config.yaml
n_layer: 15
normalize_top_k: true
routed_scale: 1.5
balance_loss: 0.0114
n_groups: 4
norm_eps: 1e-06
tie_embeddings: true
beta2: 0.95
Below are experts of layer 5 (counted from 0) of a mixture-of-experts language model. Rows are named router (the router's row for the expert), up (a neuron's input weights, with its number), down (a neuron's output weights, with its number) and show model dimensions 64-127. Each number is 500 + 50 x the weight over its row's rms, rounded and kept within 0 to 999. Numbers have three digits each.
After each expert's rows: "comes after" lists some tokens at least twice as common just before its tokens as in all text. This comes from a sample of Wikipedia text that the model never trained on. Tokens count by the router's weight.

# expert 12
router:423564464480582542504461583493445566458567481492463418490523493516480513612498489410543486423596511457401524470473485515557476521463570471489537472442567556486520580509467547598534561507502583
up0:541508533515516496568462482533552487525535497456531520449512452526437504500585385454445534512421327495541481544666512450526474556444571531445532496437455552520539520540478433574504470430506384
down0:558503446573538314489491505521542475467543481451447481451523580451498492406450559475434496474454469486553480545565417451512535469603599578477468508531555439434473476440448533560466518456498466
up1:477508534503499403479485479482422550550496538422424462502498472509445472462507508522563477476513473548542547402489473432424529570496452499464475520493386488497537415543546491447487476547473376
down1:517464529419466487535499342499510589554501572437449527559526455433497566501469551438492465575512535511467451376463508517535568583440488489587514535510522526530424464438512480530502494528557455
up2:532487535567465494490413505501416423449516563525564625440433502395552420535422369511437501500673503515473518543497454469516515526587489497490541562499522525497550513554567536510502513500492547
down2:586504544508513492439384447519490449494500506500578452530583542504554481417527527480389503572487467566582528432527559526568459510510467525446505636386549532502406469516496545488488474519528397
comes after: " ", "|", " (", "–", " U", " K"

# expert 13
router:492470508512525555506518498527457510512572507580531387462585438532574458406494494575616525450508528500507417563412544595438454565499540457529614512439510588506412525497528512487454510487463741
up0:564511529550482612464456503482506515516462516535546492525497348549481444403548448529458464501570434486480469488595481584493525558489469443510455613474406541568457478529496492506539479501582561
down0:446450557382497562454470405504514424526541438495543461448592531448604518440538546498542496479498410470541448586580502547575546506480437544571515506432523486515431487469527507472567503588515565
up1:372554471522549629560485504491519516594533506505472535531480530478487510462517376519501390460518493501494515506477538473509556464490533461512486484482486473454567510536476459516537483454535485
down1:600489563453581538505536511529470537389485558479518519551628462488556440488543468483517480546568593557460488495564558500506500493490483485598466560482504466546537575473473499567495472497441468
up2:464504564535533534542455494522524507517577497476486425495535600476501447515515458518463452449570437471423574479511498621512435577512596486577505538522521569470582525565466450470520584457544462
down2:506478491516519476505492344480566604414493519449427483557501437487518545523466451439474408498530499417476461456521584556515519511530516536516561467558511486527459541496445511539432551580513461
comes after: " ", "|", " (", " United", "–", " New"

# expert 7
router:441543480446490523536497497559553490447615460550442433485482532359506534527458566419481535508420493472457592423538538475512455452475471473519379439535573554530483533459394408546496527439485531
up0:491536455642556536487482530461551496602507523390465530477469501563437477521487593467533472417577492492511387499534429609452590477527565570521451525501458440534480481527456530458528480461460500
down0:625552552440441468513499527478452454547453465534464569495559531508428521575525470485514554497486561503520435458415523581509489533459498513526497439441454570453534537538521562550460508436482407
up1:471498523473428503472502413542506484517555518525496484531470522590509544530416479542519525519441571464480458447513455486498516583384563452598450559447496528434618522515607500511437453509498471
down1:553434526509553513519579582476523525448531490452491506603550534502443488524532534442531470548439505470398427494503457494464644543503519415495444456448477477441504459571584565551495469486572551
up2:474552530515496526529491425447529454494469506554595481525556454497459480443400488469506506453501579551528613479535517444507558445515544425493456511519414559486547450509498456479530563454433468
down2:470481503424511434489530407448516540552490426539490481544511420569523484516428626539476508492461470446569453594477510424584552490519544482500480545541618492546451389447472485534555518514509551
comes after: "\n", ".", " of", ")", " in", " at"

# expert 3
router:497586555516562504558523518556527487476559504500438449488470527597596479513525467556524461522519511496483405449411445495468473378492538576588593486514507557529380521502510361560640443516470477
up0:467436465563442531537524560515469414536470537558446447593477479422515465544454529523536485483524419566393525558563428508524477493616536437551470495505437442512519422595467611479472549484558510
down0:434506511488498461514426560442527444464515429522584546447521463461578425496427536443485378459486479551481447546455444590452502502541527515524465539442527494422451516516444445465559559433504481
up1:475520594476497505406516465497465457495517563627484463484592589483549453446435436511580524461481531500585558532441512545576462537462399472530554520541465468501447503562427515482517504445443371
down1:445482514556524517433499502476552404524424478556499466543508517527410479397435447459542524446574519483449517604420516481486545482528494481459527574523505492519412524576479393461438449520432462
up2:493564594539491583576385449571464379520586554474510571525515558479438515495492500414495463481484588536537489498527509473422492458567548481506466484453433519495467469508483500453552539500496459
down2:543508508432503590593449521453485479481579443440496546517483466523530556402468534459419482457474531412517423512473475532458479487582477498502564522549408516480455480473561598513576430542449465
comes after: "0", "9", "'", ";", " /", " July"

# expert 5
router:524416508547510408491530466475471603512436515491484504486510535456469503508457471562578599542583490541514389461497462425549510582482554459523602591452490540514382476501521547428410482486518534
up0:347477514501526425441493601500496503544504489562597566499425524379449495579479522538488505392616509468561451513537575423465381582520497504449503488506513567522565634595550559506391567453518495
down0:523548531558556444512476535401504551529547510507517537471519476517489570525429524438463469488544615481605522532478532491462521529591483490494616537477599507436574514418473518535492512409531573
up1:504445485530510474581527573478578352545522466566532550535562532480467528482556486438458526537543535504542423472509479430462439389504511477514449520445499557503524456473486531444551602480472433
down1:509518524553578553485430515441599436454551425571529478518583529553519459487525418525482501553507469486564478584540438465519485460471439484527472613488423434499509574583440454508601556561480480
up2:493484424543468487524592518537443451624405582592467500434475440511563406424572455544460478469407387483530421469494447538432468508458562549441517484441408468363530503473472445505453557447517531
down2:466566470483474470460555496481433548536511542406467478551421513618457594533505545462492495507588543529356451596407594551550558521488508580526443348463513431486468509554476493579548550483560473
comes after: "1", ".", "2", " of", " in", " at"

# expert 6
router:507461472547554413503514579440508496550360549465577575505472603583480496532510487587499513460597501509449441545465514489435512541554558397465518560491448494383436503522497573468447496529462503
up0:571591494504449430532489450526521566548534457613430453581521541435518461523538512444504494469463580588530557441456472504493510556488456397528484434472415473458497463560530479548525477484513538
down0:421544512452460521501489466497564520579434594455536502531481586478533453540528569406482429527513635517474476485433482431507524495490449553477491417517497500400566490390580574446452539451504435
up1:498537562508589591505581373501509513475475610492501412567522474423574490471518454487527535524539430554533514529526485491546429445486473445571488530546454572510469524534444511503417430536479469
down1:494505469453644520526527483443494560553513519501481423510485489478498518459542451496499486522504521499507449426455470485574540457488523502437444386510510549551446567463427497491484502603488446
up2:547501522568490602511457437552522463541495559505445480447457502635456432547534575533519469487477470569523472579390535454505526506468542487599523418509511541484481457509512573482409425416501396
down2:536473488408493511535520503478538520499600472497563501447477494575507452535532494485412488542469515535495467590419592468486498491544487515523543488403553536515549498393531508461502462575439427
comes after: " ", "1", "2", "′", " his", "th"